From a checkpoint of a small mixture-of-experts model trained on Wikipedia: 128 experts in each of 13 layers, 290M tokens.
Below are experts of layer 5 (counted from 0) of a mixture-of-experts language model. Rows are named router (the router's row for the expert), gate (a neuron's input weights, with its number), up (a neuron's input weights, with its number), down (a neuron's output weights, with its number) and show model dimensions 64-127. Each number is 50 + 10 x the weight over its row's rms, rounded and kept within 0 to 99.
After each expert's rows: "gets" lists some tokens that make up at least twice as much of what it gets as of all text; "comes before" lists some tokens at least twice as common just after its tokens as in all text. This comes from a sample of Wikipedia text that the model never trained on. Tokens count by the router's weight.

# expert 99
router:42 31 43 59 48 47 57 41 52 42 34 49 42 43 44 65 60 74 49 48 44 61 47 63 48 41 62 56 55 57 39 62 58 58 36 46 51 66 54 62 50 53 43 48 64 30 65 45 62 26 55 56 45 53 34 43 62 38 65 49 68 43 61 61
gate0:47 50 49 65 35 63 57 38 58 33 37 52 62 52 49 52 49 63 57 34 44 55 52 42 58 57 51 54 38 38 49 59 50 66 35 45 43 70 56 53 46 37 60 36 47 44 40 53 58 55 59 66 37 59 53 45 56 48 63 28 71 47 39 54
up0:50 53 59 41 41 52 67 57 49 61 56 61 32 20 43 55 58 49 37 52 51 57 51 58 52 49 52 45 60 51 24 49 68 45 53 45 50 51 40 59 42 60 42 56 62 44 56 47 50 29 44 20 55 51 62 59 38 32 39 65 41 42 56 45
down0:51 48 47 53 60 53 52 50 64 27 33 39 48 50 36 34 48 47 74 42 47 43 50 39 51 43 50 60 61 59 63 53 47 51 51 60 47 49 52 41 49 41 52 48 31 49 54 35 54 57 58 79 54 46 56 50 54 46 60 34 53 74 48 49
gets: ".", ",", ")", ").", " |", "s."
comes before: "\n\n", " The", "\n", " He", " In ", " In"

# expert 41
router:35 33 56 50 48 50 52 49 47 35 38 52 46 45 53 66 39 63 54 53 45 45 53 65 43 25 58 46 56 54 61 60 65 61 46 38 54 51 37 64 44 67 44 33 62 31 70 51 60 35 52 38 57 49 34 51 51 49 65 55 50 54 62 62
gate0:56 48 45 52 28 33 44 57 52 52 46 33 55 44 45 46 53 65 45 51 55 40 49 36 71 43 53 62 36 58 49 28 50 52 61 60 52 60 56 37 46 45 46 44 48 47 53 37 51 57 58 52 43 55 43 46 42 47 59 46 51 56 34 54
up0:48 32 42 57 29 55 56 59 59 36 30 30 47 44 40 50 59 64 39 58 56 45 43 29 71 47 67 59 34 44 53 31 47 57 54 42 38 64 49 49 52 50 43 47 53 50 59 55 59 55 66 57 52 51 50 53 47 39 64 48 40 63 45 61
down0:45 52 34 72 46 56 68 44 61 38 68 44 57 44 47 54 59 59 54 45 59 45 55 50 44 47 68 55 41 46 37 51 47 50 51 49 60 66 37 66 38 48 55 49 46 36 69 54 51 47 44 62 65 58 60 42 71 49 59 60 45 49 48 32
gets: " and", ",", ";", ", and", ".", " |"
comes before: "1", "\n", "2", " The", "3", " S"

# expert 102
router:40 60 58 49 44 56 65 57 38 54 58 48 69 42 56 56 47 72 58 52 46 43 45 66 52 43 35 56 34 58 47 59 31 43 71 44 51 45 60 41 41 58 49 62 54 37 44 28 51 58 40 43 54 44 62 63 42 48 59 63 55 67 50 43
gate0:51 36 45 52 58 42 58 56 47 59 43 46 63 46 50 46 42 61 41 59 56 82 53 48 51 20 61 48 37 38 49 53 41 49 62 31 55 30 49 55 55 64 47 54 49 50 41 51 70 56 41 39 56 32 54 43 58 37 51 55 50 53 41 46
up0:53 37 48 54 50 28 60 58 47 55 47 66 60 40 49 45 40 65 52 53 75 76 62 55 45 27 56 70 47 42 37 60 39 41 54 31 52 50 52 74 45 65 48 46 54 48 52 35 68 51 50 47 52 46 46 44 52 48 48 62 52 45 40 36
down0:37 63 46 54 42 67 65 47 47 40 36 51 50 35 46 51 54 44 43 48 50 35 60 64 48 54 43 49 51 71 63 31 32 50 51 43 31 54 62 43 58 52 72 48 38 47 65 45 53 49 65 58 45 44 60 39 34 44 44 39 49 50 35 57
gets: " on", "1", " out", "0", " set", " show"
comes before: ".", " to", ",", " of", "–", " of the"

# expert 51
router:45 33 56 59 53 55 60 43 61 43 30 41 42 53 37 62 46 69 47 56 39 64 42 56 40 65 61 44 51 49 60 66 59 59 32 43 51 55 58 65 49 45 40 48 66 32 58 37 43 35 60 62 51 44 50 39 65 54 61 49 54 43 61 58
gate1:47 51 42 45 56 50 59 39 32 37 45 41 43 48 53 42 49 59 48 47 41 47 39 58 70 57 52 69 29 39 36 56 26 48 61 53 57 65 53 57 49 46 52 58 46 52 37 67 51 57 56 65 39 58 54 50 53 61 62 49 49 49 62 46
up1:58 49 47 34 70 56 46 46 41 55 42 61 54 56 48 60 54 50 33 56 56 69 56 52 49 53 48 57 49 68 55 54 62 44 39 56 59 33 40 57 46 58 58 56 59 67 45 26 34 24 61 39 54 57 67 59 51 58 36 39 46 57 46 60
down1:41 63 70 54 50 50 53 62 59 52 51 50 52 41 42 56 53 47 82 59 45 31 44 70 51 73 48 35 49 40 48 54 56 44 59 41 42 34 63 49 43 71 67 41 53 72 66 49 49 46 46 53 51 47 68 64 39 35 66 53 71 52 50 49
gets: ".", "s.", ").", "\".", "==", "ed."
comes before: "\n\n", " The", "\n", " He", " In", " In "

# expert 10
router:36 46 66 64 55 49 48 58 48 60 50 40 68 58 60 63 37 56 64 67 34 53 51 48 57 57 66 26 49 50 71 44 48 57 42 46 34 45 59 55 51 68 36 36 62 52 56 50 43 37 65 47 52 63 64 42 47 49 39 59 45 73 51 62
gate0:53 56 54 64 43 49 47 59 43 43 41 33 56 58 69 52 42 46 53 54 60 58 48 37 58 50 60 28 49 43 50 44 38 45 38 45 36 50 36 46 53 46 58 52 60 51 63 59 61 53 51 53 24 56 47 43 51 42 49 44 45 53 44 56
up0:41 56 57 72 41 49 49 55 53 26 38 48 57 58 67 50 40 43 44 57 53 56 49 41 61 56 61 34 53 55 63 37 33 49 33 48 35 63 39 44 44 57 60 42 60 50 64 50 62 53 61 60 42 60 44 43 55 51 53 37 49 50 35 63
down0:59 45 53 38 50 68 54 48 53 53 44 59 59 50 59 38 46 48 43 39 48 62 50 67 53 24 73 73 39 64 58 42 41 56 32 42 50 36 39 38 54 49 53 50 45 58 44 57 50 45 51 43 57 56 63 50 28 50 62 54 46 49 46 64
gets: "\n", "\n\n", " of the", " in", " in the", " by"
comes before: "| ", "-", "|", "- ", "The", "==="

# expert 22
router:46 35 53 60 58 47 64 54 51 45 22 52 50 40 41 65 47 66 51 63 36 57 51 62 41 45 68 46 55 43 64 53 60 58 37 47 53 61 55 70 63 62 36 38 66 32 60 38 27 32 59 62 52 48 56 42 65 56 51 52 50 51 64 62
gate3:47 46 56 68 35 51 43 29 60 58 46 51 53 66 58 52 49 47 68 48 48 45 43 36 31 27 48 67 56 39 72 47 45 45 46 35 36 55 78 51 68 49 43 49 43 44 53 51 50 72 48 57 50 44 47 41 52 46 43 46 71 40 41 43
up3:54 57 52 45 60 47 63 71 40 60 56 47 52 36 36 50 51 45 47 46 67 46 58 58 69 61 47 41 43 39 49 57 48 43 61 70 51 44 39 49 58 61 52 49 42 58 69 60 51 43 56 32 50 56 49 75 38 65 35 60 33 58 54 53
down3:58 48 45 58 43 54 43 52 65 62 32 39 63 50 59 47 34 46 73 35 38 38 46 45 55 33 50 58 60 49 70 57 63 51 45 40 49 44 62 60 53 52 58 43 43 44 67 54 45 64 58 57 38 59 49 43 53 37 59 47 70 58 55 48
gets: ".", "\"", "\n\n", " |", ")", ")."
comes before: "\n\n", "\n", " The", " He", " In", " In "

# expert 63
router:42 45 53 65 42 41 48 69 37 67 39 64 51 43 52 58 39 55 41 53 52 57 62 56 41 36 64 46 66 59 52 44 44 54 27 53 45 61 39 44 49 62 62 33 64 29 41 51 39 42 59 57 40 45 43 62 69 70 54 57 59 46 55 57
gate0:57 54 54 26 52 48 49 57 50 48 52 46 61 60 57 40 57 56 36 43 46 56 53 42 38 44 40 72 73 55 43 51 31 52 44 69 41 37 57 61 51 40 60 63 61 50 53 44 69 47 44 56 43 66 40 50 50 54 57 61 43 55 50 42
up0:42 34 44 45 52 29 45 55 52 60 56 47 58 63 58 35 50 57 66 34 47 43 56 43 44 35 50 69 67 64 47 46 40 56 30 70 49 38 67 38 36 54 64 49 62 39 51 53 59 55 52 72 39 58 47 52 58 66 46 67 50 38 52 44
down0:56 49 55 67 51 37 54 43 52 50 60 38 42 57 53 42 51 58 71 34 44 45 35 48 43 69 52 58 43 51 57 36 51 49 56 63 36 50 45 41 46 52 40 45 58 56 51 66 69 39 63 60 56 47 58 66 34 51 48 42 61 49 35 40
gets: ")", "'s", "A", "E", "}", "\""
comes before: " |", " | ", ".", "| ", ")", ","

# expert 93
router:41 50 35 45 56 42 51 62 69 58 56 67 58 34 42 67 65 46 67 50 45 50 44 58 54 32 48 55 47 52 67 63 54 53 46 56 57 57 57 53 56 49 41 49 68 34 44 60 37 60 41 52 76 61 48 39 44 59 59 72 51 46 43 38
gate1:52 46 38 37 54 49 54 66 62 40 40 55 46 45 57 41 32 60 54 53 46 52 48 59 69 49 43 60 32 67 47 59 39 38 64 59 60 35 71 53 54 54 42 35 45 34 48 63 61 54 36 58 48 70 56 51 44 56 57 43 35 37 37 50
up1:71 48 69 35 37 43 66 45 54 35 35 39 47 39 39 46 42 46 66 41 53 52 31 48 42 42 49 59 65 38 40 51 58 55 44 49 31 45 48 45 78 77 47 56 50 50 63 70 50 51 52 49 53 34 51 62 59 32 57 62 34 64 42 51
down1:51 72 44 61 71 50 40 50 51 53 43 36 42 40 51 61 47 41 58 47 47 36 45 41 35 38 58 38 36 49 63 55 60 65 48 30 38 55 57 50 36 32 45 46 45 58 43 65 61 54 55 61 57 70 44 56 59 51 50 35 44 42 32 51
gets: "2", "1", "3", "4", "5", "6"
comes before: ", ", ".", " | ", "008", "011", "–"

# expert 60
router:45 39 65 57 42 45 65 47 65 38 42 55 42 54 51 63 62 41 57 61 59 65 63 55 52 33 53 33 55 45 61 47 64 62 26 56 43 48 46 59 45 54 42 51 62 41 65 40 27 40 46 60 57 34 63 46 34 50 58 34 31 55 54 55
gate0:26 38 58 46 53 55 50 59 57 55 49 45 51 57 59 45 48 45 56 53 57 46 52 48 33 35 20 56 48 53 53 42 40 68 40 44 49 39 62 51 58 47 53 25 60 50 27 33 45 42 43 58 45 52 68 68 41 48 44 54 46 60 39 57
up0:50 50 49 40 77 56 34 59 50 53 63 48 47 56 41 27 35 56 48 45 29 46 44 58 63 69 50 49 42 55 50 37 64 48 53 35 77 50 51 59 38 59 47 37 47 75 36 32 42 63 48 55 41 49 56 56 52 44 41 68 49 39 47 45
down0:44 40 41 55 50 40 62 32 41 60 46 57 50 63 53 54 65 63 60 53 58 44 50 56 28 31 37 48 52 44 36 48 58 29 45 50 29 81 55 56 61 57 48 51 47 50 69 55 48 25 51 38 52 29 54 49 47 45 49 46 70 46 68 47
gets: "\n\n", "\n", " was", " is", " are", " were"
comes before: "The", "| ", "|", "==", "===", "In"

# expert 16
router:36 43 56 66 59 47 57 51 44 56 34 47 40 45 41 61 38 63 54 69 42 55 44 57 43 40 68 40 45 50 54 37 66 59 25 38 53 58 35 63 70 66 59 46 62 54 57 43 31 48 54 43 58 53 49 34 64 53 60 66 54 55 50 63
gate0:63 46 59 49 52 73 41 58 50 44 61 54 51 51 42 37 53 37 68 63 61 34 32 43 57 34 47 41 62 51 43 39 55 44 41 62 52 42 53 43 61 60 56 45 60 57 59 63 50 35 47 43 53 52 34 44 35 48 60 57 59 46 48 49
up0:43 45 42 43 50 32 67 45 58 50 39 42 65 48 59 59 51 61 28 31 46 55 59 54 44 64 47 65 33 34 54 73 37 50 61 49 47 59 52 49 46 35 41 60 40 36 59 45 59 66 42 65 40 49 59 57 68 47 41 54 39 52 50 42
down0:42 47 61 62 42 62 55 53 31 48 58 34 49 60 52 27 40 28 55 39 59 50 51 55 64 46 58 52 51 55 49 41 36 46 64 47 57 36 63 30 45 47 43 47 28 67 51 60 61 62 51 54 65 43 44 61 35 55 34 59 46 34 49 35
gets: "\n", ", and", ",", "0", ", but", "s,"
comes before: " | ", "| ", "|", "-", "- ", "  -"

# expert 4
router:42 44 53 62 43 52 59 45 39 41 29 51 36 37 35 62 58 65 48 59 44 58 54 61 55 37 51 37 65 59 28 60 43 65 37 43 54 62 34 62 53 59 51 52 59 41 58 43 49 37 43 36 43 37 32 49 56 43 53 49 58 57 61 58
gate3:49 68 57 50 58 52 41 47 39 37 40 54 41 52 49 55 45 42 49 51 31 53 52 61 71 51 47 33 65 74 59 59 48 59 71 53 75 49 32 48 50 57 63 54 56 53 53 52 34 36 50 44 34 48 56 57 36 56 56 44 75 54 36 46
up3:29 44 44 65 43 45 43 35 36 40 50 58 47 37 45 55 44 59 58 47 30 39 43 34 64 68 54 49 50 54 44 43 51 64 49 38 57 53 47 43 48 48 46 36 57 71 69 35 58 48 46 43 49 59 36 51 51 48 44 67 57 60 46 69
down3:62 55 42 63 30 48 63 50 58 54 44 57 34 39 50 37 34 47 52 42 59 50 58 26 53 32 37 57 49 46 51 48 26 34 53 41 41 45 55 50 46 57 47 38 44 66 48 46 40 67 56 34 57 51 38 50 39 44 48 53 48 56 54 75
gets: ".", ")", ";", ", and", "),", ") |"
comes before: "\n", "\n\n", " The", ") | ", " He", " It"

# expert 90
router:47 64 38 66 54 48 42 67 50 32 47 46 43 33 30 43 55 59 51 52 44 54 61 57 69 48 57 55 58 68 40 55 33 39 52 63 48 44 42 64 40 63 40 40 43 37 38 47 33 45 62 54 42 49 51 53 58 43 58 54 35 61 50 55
gate0:55 65 54 42 63 37 50 64 44 36 57 58 38 32 41 52 51 75 51 49 61 67 54 61 61 35 48 52 58 67 49 42 41 37 66 55 58 53 50 68 44 62 43 44 34 46 43 44 43 34 53 47 57 58 43 60 32 45 51 50 44 61 56 63
up0:51 72 42 47 50 63 41 43 62 51 48 66 50 57 59 36 61 38 37 50 46 55 53 47 61 25 53 21 46 46 57 48 43 57 41 67 52 48 51 47 63 50 63 51 42 53 32 63 45 37 55 50 53 52 40 52 49 56 49 39 42 69 49 49
down0:36 30 43 59 46 51 38 66 71 41 59 42 61 57 58 62 50 65 50 44 56 38 56 50 50 67 53 65 45 48 54 47 63 65 53 50 42 58 53 54 33 45 36 38 70 59 43 57 56 43 44 55 52 41 52 54 58 59 53 56 61 40 52 39
gets: " | ", "ia", " |", "us", "idae", ")"
comes before: "\n", "\n\n", " is a", " is", " =", "0"

# expert 52
router:47 35 58 49 53 55 44 58 61 70 42 61 42 58 57 38 48 48 30 56 58 59 53 39 65 68 33 52 59 42 64 64 52 48 38 48 46 58 49 46 66 49 58 54 59 47 62 29 35 54 60 51 65 49 67 51 44 50 49 36 58 43 65 51
gate1:46 54 62 58 56 51 50 59 51 56 41 57 34 42 57 52 56 47 47 68 56 51 49 48 56 44 30 51 54 66 67 29 51 58 60 47 61 48 55 55 39 60 60 43 25 42 46 50 54 60 49 31 56 40 61 31 33 40 48 41 59 59 25 63
up1:47 50 49 41 38 63 50 49 57 55 49 49 73 51 47 46 53 50 55 41 45 55 47 45 59 60 59 58 36 47 40 73 55 37 39 50 41 59 53 42 61 35 39 47 80 49 69 56 44 34 50 63 44 50 45 53 62 49 53 48 31 45 74 49
down1:38 63 33 35 65 42 41 58 41 60 63 59 48 61 60 37 51 41 48 65 45 46 49 40 55 49 66 55 60 46 59 46 40 68 47 45 36 53 49 44 46 53 46 60 41 38 37 53 46 68 59 47 47 40 56 60 66 61 56 47 43 56 38 39
gets: " ", "–", "| ", " (", ", ", " | "
comes before: "1", "2", "3", "4", "5", "6"

# expert 36
router:51 50 55 58 38 49 59 32 54 41 51 58 44 40 55 61 66 56 61 39 56 59 54 40 41 45 33 55 33 38 55 74 40 40 61 70 48 49 58 35 40 47 62 58 66 40 55 49 46 57 55 43 50 45 62 40 53 48 60 68 58 65 64 40
gate0:34 61 58 45 37 68 48 58 49 39 54 57 34 36 49 51 55 49 62 54 40 54 35 51 61 49 43 52 39 44 57 61 46 58 58 63 47 51 66 42 52 39 63 47 56 39 44 46 31 62 47 42 43 69 44 48 36 52 55 55 64 51 33 55
up0:63 65 41 35 57 48 47 42 61 62 46 64 52 55 41 48 43 50 50 41 31 52 37 64 52 48 50 44 54 46 45 59 55 60 70 68 52 32 54 57 42 62 44 37 42 64 34 42 34 55 41 59 49 60 42 60 48 47 51 57 49 74 44 60
down0:65 50 36 50 47 58 35 51 49 40 44 61 53 50 51 57 46 45 48 76 63 43 52 62 38 59 57 49 47 60 25 46 42 64 43 64 62 61 52 60 49 43 52 47 52 23 48 63 39 59 48 55 53 62 60 47 48 60 41 42 58 54 57 58
gets: "1", "2", ",", "3", "6", "7"
comes before: "–", "000", ",", ".", "8", "7"

# expert 30
router:45 37 46 71 52 65 52 61 62 47 37 38 45 57 41 51 63 70 47 48 49 63 46 45 36 53 63 29 51 56 54 49 49 56 35 37 45 55 47 42 53 53 35 48 60 38 54 55 34 45 41 38 50 55 46 32 63 45 47 41 25 46 56 58
gate0:65 37 48 49 58 45 40 51 59 41 43 33 43 47 42 42 58 50 52 61 71 49 35 51 41 57 53 37 63 58 51 70 34 62 49 38 38 44 56 48 57 35 39 34 51 50 43 66 44 44 47 50 69 45 44 58 63 53 60 48 48 44 51 53
up0:42 38 46 43 65 58 40 57 50 40 45 33 53 50 51 33 50 49 48 43 62 47 38 38 37 42 60 40 66 49 47 65 43 55 63 49 43 27 65 59 41 27 33 36 55 54 49 57 49 58 38 55 61 49 51 50 76 52 58 48 37 48 63 48
down0:55 52 65 46 40 47 48 57 38 40 39 60 46 35 48 67 54 63 45 43 50 58 49 40 62 40 72 51 37 52 30 74 42 66 38 44 66 45 52 51 54 57 52 40 50 73 43 52 62 49 58 57 46 54 49 54 43 59 34 57 41 61 67 50
gets: "\n", "\n\n", " | \"", "2", "0", "3"
comes before: "| ", "-", "|", " | ", "The", "- "

# expert 14
router:60 52 52 50 34 37 49 47 60 60 35 55 52 27 60 44 52 70 49 57 44 44 47 57 45 37 23 58 38 49 50 71 34 52 49 44 50 57 41 58 44 58 56 37 42 30 58 45 35 58 34 37 56 59 41 43 62 58 60 57 46 61 47 51
gate1:42 29 64 42 43 47 60 68 31 48 60 57 73 33 43 51 62 67 48 58 66 51 37 54 50 38 49 45 59 43 33 48 45 61 79 63 51 37 47 54 31 55 55 59 40 50 36 43 39 71 57 58 69 51 44 63 67 49 51 61 59 51 47 54
up1:56 40 51 45 41 42 37 56 48 60 46 52 47 51 41 34 53 45 49 38 41 36 53 39 44 45 58 56 71 50 61 52 52 62 36 43 46 52 50 55 73 49 34 46 50 55 52 20 66 42 33 47 39 60 52 40 51 44 54 43 38 51 51 44
down1:61 40 48 65 32 39 61 41 66 50 38 51 54 44 43 50 46 71 42 40 49 51 42 69 49 49 51 40 46 39 52 42 39 52 61 33 55 64 45 35 41 68 66 40 55 37 69 41 30 43 50 56 39 57 41 41 44 42 65 56 63 59 46 59
gets: "2", "1", " died", "6", "7", " years"
comes before: ".", ", ", ",", " in", ", the", "–"

# expert 23
router:59 58 44 47 47 45 49 54 63 38 49 53 53 33 42 62 71 43 57 48 62 57 58 58 47 39 39 44 36 54 57 67 43 40 59 70 45 35 50 46 47 53 52 67 62 41 46 54 39 51 51 32 58 46 50 47 40 49 60 62 42 51 48 57
gate1:46 55 46 58 58 53 38 58 58 48 35 82 41 31 61 54 67 60 63 42 54 60 49 68 49 49 51 62 46 59 38 58 79 48 71 53 63 50 59 61 47 54 53 57 53 53 37 47 27 42 50 44 48 61 46 42 36 49 56 63 65 53 54 56
up1:65 31 49 53 71 39 51 52 58 38 55 56 50 47 60 55 54 50 74 39 49 57 68 47 53 68 53 42 46 53 57 54 64 44 60 50 58 52 72 57 51 38 46 40 59 49 59 57 47 41 45 45 33 40 62 52 35 56 43 57 34 40 58 56
down1:46 44 51 54 46 52 51 67 52 58 47 59 53 38 63 47 54 60 48 55 57 30 42 43 43 45 58 46 52 57 47 50 34 56 50 57 65 58 50 32 47 48 49 63 57 41 46 49 54 59 54 58 59 54 52 64 47 56 84 46 53 52 33 50
gets: "1", "2", "4", "3", "5", "6"
comes before: ".", "–", " | ", ",", " km", "th"

# expert 116
router:57 44 58 46 43 37 60 55 68 41 50 51 38 49 55 67 51 55 75 66 55 45 37 46 46 66 43 43 48 45 49 60 48 39 57 61 58 41 56 40 60 47 50 39 44 49 50 44 41 37 54 53 49 47 61 51 45 35 60 35 49 76 46 59
gate0:47 44 56 53 51 62 72 42 51 36 39 55 46 56 39 51 35 42 55 60 30 53 50 41 47 67 59 54 50 32 67 35 48 57 37 54 41 59 61 47 50 60 65 54 53 44 54 43 50 46 63 46 67 66 64 57 58 59 64 54 40 44 49 54
up0:44 61 40 56 59 57 36 52 43 43 53 45 36 48 34 35 56 38 52 54 39 40 25 44 61 69 48 54 56 35 38 37 54 74 56 62 57 55 57 35 55 48 69 66 42 39 39 58 58 51 72 41 49 58 63 59 50 45 50 52 50 48 36 50
down0:56 39 44 53 51 58 44 54 45 40 60 55 64 51 64 58 50 53 26 37 55 46 38 48 55 47 42 24 44 62 53 52 33 36 51 58 62 55 29 55 65 76 42 49 57 55 39 48 58 55 44 53 36 33 56 29 53 59 56 45 60 50 49 59
gets: "\n", "\n\n", " (", " in", " ex", "=="
comes before: "-", "1", "- ", "=", "The", "  -"

# expert 29
router:52 56 49 51 47 62 45 51 62 57 46 58 43 67 40 49 52 45 36 39 49 44 63 44 51 60 64 48 42 69 40 37 35 60 38 57 29 58 41 54 47 51 61 51 48 53 40 42 48 30 65 51 42 45 59 63 38 62 49 32 53 48 59 45
gate4:59 26 56 54 66 43 47 50 39 60 54 62 48 56 37 42 63 41 44 51 53 44 53 64 28 58 54 69 44 56 30 38 50 41 53 51 65 64 42 47 52 55 45 60 59 60 38 33 48 48 58 67 59 60 59 40 55 48 50 62 60 56 61 39
up4:51 54 34 41 44 55 52 57 57 45 51 37 58 58 64 59 41 56 49 61 65 55 29 44 65 44 50 43 62 32 66 59 67 67 52 58 58 44 53 46 43 45 52 39 38 53 65 64 58 47 42 39 37 49 44 49 47 53 35 47 35 38 43 50
down4:45 28 60 66 51 41 57 61 59 78 56 51 60 50 52 58 66 39 54 35 53 42 69 45 40 50 55 41 41 60 63 50 47 57 47 39 52 55 50 42 56 33 47 47 58 65 44 25 51 31 43 47 61 54 49 48 49 61 50 62 49 44 46 30
gets: " |", "\n", "\n\n", "|", " |  |", ")"
comes before: "\n", ":", "\n\n", "| ", ": ", "|"

# expert 114
router:57 46 48 52 53 40 50 49 51 36 58 53 44 32 43 66 54 74 46 31 33 65 43 37 62 35 57 47 57 64 51 59 43 45 30 58 51 48 60 46 34 47 49 37 65 58 66 37 55 35 53 54 58 56 44 62 59 55 66 53 50 63 48 44
gate0:34 55 60 43 60 58 34 62 50 73 46 41 47 52 52 66 59 56 46 61 33 53 52 44 69 45 53 48 56 62 52 40 49 47 28 60 38 53 54 62 46 53 43 49 70 45 35 45 49 42 42 49 61 40 51 28 56 59 48 45 24 54 58 44
up0:57 47 38 45 42 60 62 65 40 38 58 48 62 47 34 35 40 50 60 55 66 44 58 68 31 51 45 48 45 40 56 48 52 54 72 34 53 56 30 55 44 52 41 49 32 44 53 56 46 42 48 53 31 64 60 62 30 35 55 40 66 48 51 58
down0:60 56 62 55 49 47 44 69 68 43 57 54 42 54 48 61 63 59 40 31 54 53 62 58 51 43 29 49 60 56 35 38 54 38 39 52 37 54 53 51 55 69 62 46 47 52 40 70 40 44 53 61 61 51 40 52 44 62 59 60 41 57 45 56
gets: " =", ".", ") =", "=", ").", "==="
comes before: "\n\n", " ", "\n", " The", " | \"", " He"

# expert 45
router:46 38 61 51 59 50 64 43 35 60 24 44 43 45 37 58 46 70 40 42 41 61 47 63 44 46 55 44 61 43 47 58 58 50 33 42 59 62 47 69 65 59 45 52 56 36 55 40 34 38 61 57 45 54 40 38 64 47 54 55 56 53 63 56
gate0:28 48 58 44 67 48 49 33 37 56 51 51 57 31 45 53 44 49 31 52 52 44 37 48 69 42 47 66 54 64 59 47 65 55 44 60 73 65 46 55 48 59 55 44 52 51 41 41 40 65 40 32 48 67 51 45 59 61 47 63 68 58 24 46
up0:56 51 56 57 54 60 51 60 45 45 31 41 47 48 47 46 46 43 49 55 31 57 57 66 40 58 55 30 54 41 45 45 45 51 46 34 39 41 44 68 41 55 60 59 50 53 52 41 52 43 63 48 36 44 34 65 40 43 50 51 41 45 44 71
down0:40 48 48 47 36 65 32 72 39 41 42 41 63 25 58 54 45 35 59 68 44 46 51 46 55 56 54 54 51 45 36 49 46 71 66 53 52 49 47 41 36 50 64 50 55 27 36 59 61 48 41 45 55 47 45 42 58 48 57 52 63 51 22 46
gets: ".", ")", "s.", ").", "\"", "es."
comes before: "\n\n", "\n", " The", " |", " | ", " He"

# expert 115
router:39 56 56 47 57 42 67 64 39 55 53 58 43 45 37 56 57 75 45 51 42 49 59 65 56 37 52 51 65 56 39 45 50 52 65 50 57 44 41 61 55 67 59 25 39 43 41 51 31 53 50 54 43 46 24 50 52 56 48 67 34 62 47 56
gate0:50 44 64 49 42 46 59 61 60 36 43 36 61 57 39 40 33 64 46 42 30 55 29 42 48 40 49 58 47 56 42 46 39 58 49 45 60 46 62 63 43 55 62 48 49 54 36 53 63 60 40 56 43 57 45 52 65 71 63 59 56 46 45 60
up0:45 62 46 40 50 65 39 45 22 81 45 58 61 49 61 56 50 35 41 30 54 46 50 56 34 57 43 48 53 45 49 52 66 56 56 51 54 68 39 50 72 44 48 64 44 55 55 53 48 39 61 63 48 47 56 40 50 31 46 54 52 48 48 38
down0:72 44 48 50 54 54 45 67 50 46 46 34 47 48 54 38 38 58 63 54 78 44 45 33 51 45 39 51 48 42 51 35 59 57 44 48 52 37 63 47 47 32 23 74 51 48 58 44 49 57 48 32 56 57 51 47 43 54 52 38 50 59 44 63
gets: "s", "es", "ions", "ations", "ation", "ers"
comes before: ".", " of", " of the", " and", " in", " to"

# expert 5
router:34 51 68 43 55 57 54 64 60 55 35 54 48 49 46 65 56 35 38 63 53 52 55 57 56 38 67 59 54 50 67 69 63 66 61 59 38 57 54 60 48 53 66 39 59 46 40 62 33 39 70 41 36 56 62 54 37 58 63 53 42 39 51 61
gate3:37 40 48 49 45 39 52 41 50 53 59 35 40 70 55 50 56 40 67 36 54 53 56 59 56 46 52 63 47 60 40 55 42 66 40 41 36 64 36 29 45 39 65 36 39 54 44 57 59 60 56 50 30 54 45 63 62 42 44 62 39 58 44 42
up3:42 42 56 47 49 60 56 50 62 51 41 51 36 61 52 60 66 43 56 44 48 58 59 60 69 32 53 68 40 71 59 62 44 62 54 48 44 75 40 43 38 38 73 37 37 49 45 54 57 45 58 37 39 54 53 59 44 50 59 48 45 47 41 58
down3:59 50 44 52 50 47 63 43 49 37 34 35 41 51 44 41 40 46 33 58 45 38 57 53 48 39 60 48 52 40 59 55 59 53 47 56 54 41 54 60 32 73 46 46 47 62 59 51 52 44 35 40 59 57 60 40 44 53 36 68 49 56 44 63
gets: " |", " |  |", ") |", " | ", " |  |  |", ";"
comes before: "\n", "\n\n", "1", "2", " ·", "3"